Experts of a small language model: 1 pick a token, a shared expert of 640 neurons.
Below are experts of layer 4 (counted from 0) of a mixture-of-experts language model. Rows are named up (a neuron's input weights, with its number) and show model dimensions 0-111. Each number is 500 + 25 x the weight over its row's rms, rounded and kept within 0 to 999. Numbers have three digits each.
Before each expert's rows: "gets" lists some tokens that make up at least twice as much of what it gets as of all text. This comes from a sample of Wikipedia text that the model never trained on. Tokens count by the router's weight.

# expert 0
gets: " to", " that", " or", " also", " who", " to "
up0:553545533482511495468511494520505475478491505514521445489534516504486493490539497494491473546519487529508545513511518496502506498488484528499547532485484493530530576490495524478448486449519527514431496509478505482541505505531493518465468516509446515504537512521471498502487501513503502508481483472473495504536489564502486513470527458501

# expert 21
gets: ", ", " on ", "–", " March ", " October ", " June "
up8:533557506487493520486565516522501436531515523533462458506541509474532484513488542489494463528483528545520500483490474497490523518496523490522545494483522571521502525499479461479496517481450561510472522525486487493477497478476437458511492496510502514509519482509489520518467500468498558506524477498474491443491514494513499511485489507475

# expert 14
gets: " the", " of the", " The", " in the", ", the", "The"
up0:517481493486491525483493525515522464475486513483521484505504499449524486500507524552510500510507498521498487473466461560465528505500491440465491509524527526480545563483558507493488491487435501529468476467471498461506497491509461501490520483529509543502474518530489516504483477483447540494480480508482535477499529537506539497494452490466

# expert 19
gets: "\n", ")", "\n\n", "\"", "-", "|"
up8:498500513544502509498476505491514443466504527488482492461525500479503489513487517519486499531512541513505480549497485519499473510486466478544483478483488509459505517500558499480516468506479506502505518506511505517508480503477511489513502511521502485448476502480508464452487479489516533502516503505481469492469491522488535495518519505518

# expert 6
gets: "\n", "\n\n", "| ", " |", " | ", "-"
up0:520488502527510536484505506507478530516528530496489524515497504490476509510497456477482476521492509545499491517496521554490489555496506520491478464515496475506479491461523499467492500518483499507508489509481512506487491488459561476521493500501553473476520491548487511478509481463502509466471481508532529491509520520526542506464488502509

# expert 7
gets: "1", "2", "3", "6", "5", "4"
up8:480510522514518489454510529460462499488502501483490472523557499529520466491533529505534465509484514497517525494511513512507487499464507536498521486525488473491511469461494522489523464525531481510504462530543503472533465465541484515497488450500500484476517540545581489553514501529539467475500490458497488479470512476502505492502512508510

# expert 15
gets: ".", ").", "\n\n", "s.", "\".", "es."
up8:517526524501494534506485496529486489487502492529511516519451467458493482495514522547508510476530502510453489482516514487516496516488495488491526521483494516473504570505526467525501540514538526469463500483481505440503506515478493537533483467510518485536508502540463491473459494503513530514546527491494544497556483523554493493470470488444

# expert 11
gets: "000", " |", "0", "015", "014", "016"
up8:482508511507505516497520503502474508463512507504458492503473527486544495488490518491518537534567509495529532517519520471463523527469456493516506480501508511511497525494521550504479503510538506499515520476505467496522497493535542445504534528490520496512542533502548497516522508524514497528523445509512477466496528528475499477503512496521

# expert 10
gets: "C", "R", "M", "N", "I", "S"
up0:465480503510494471554475495520473520500535517582508504512490482505499527479519540536485546494441461508443484514469517520523512477452501533451500505491485506478481490505518495518517496458468497469518507451506504508467502527470526508530510486474527490515535530529474502502510493511499516514511509523465444509508477472508462494491543524487

# expert 17
gets: " of", "=", ",", " | ", " and", "hing"
up0:535499481525492518496517482525515496498539512473479546448551505474533541504498497475503536527479511484465490453507489546491485498509548518476491474501533506512525501477512498533513493524549509483523516529540524525466489544504532508514483480490499491502539501472508456485498495485517484517449533482502484489468474475497507511509490515508

# expert 2
gets: " B", " C", " S", " F", " P", " D"
up0:550491506490504520503484472494514498493484527505500516496479558508510477503526493516508444535520479506514450542516529538490477509529507527518512524549492508520535523465471480502524454504530507494516487460529492486520459495534485478495490528524476476489526499473509493525494511506534476514490511549506513497507501515537445491504437446453

# expert 12
gets: " in", " | ", ",", ", ", " from", " at"
up0:530506482490538461533493472482498530478550534524527514491540461516500431506496491539458524492485554513492487533527474453505505523490526488511504543528505503498505517527560530515524511510488543514511472495504470514460522473505546527504530511493499506464550479488551492529479486503501459461505514489513499478506500546453523511503536518478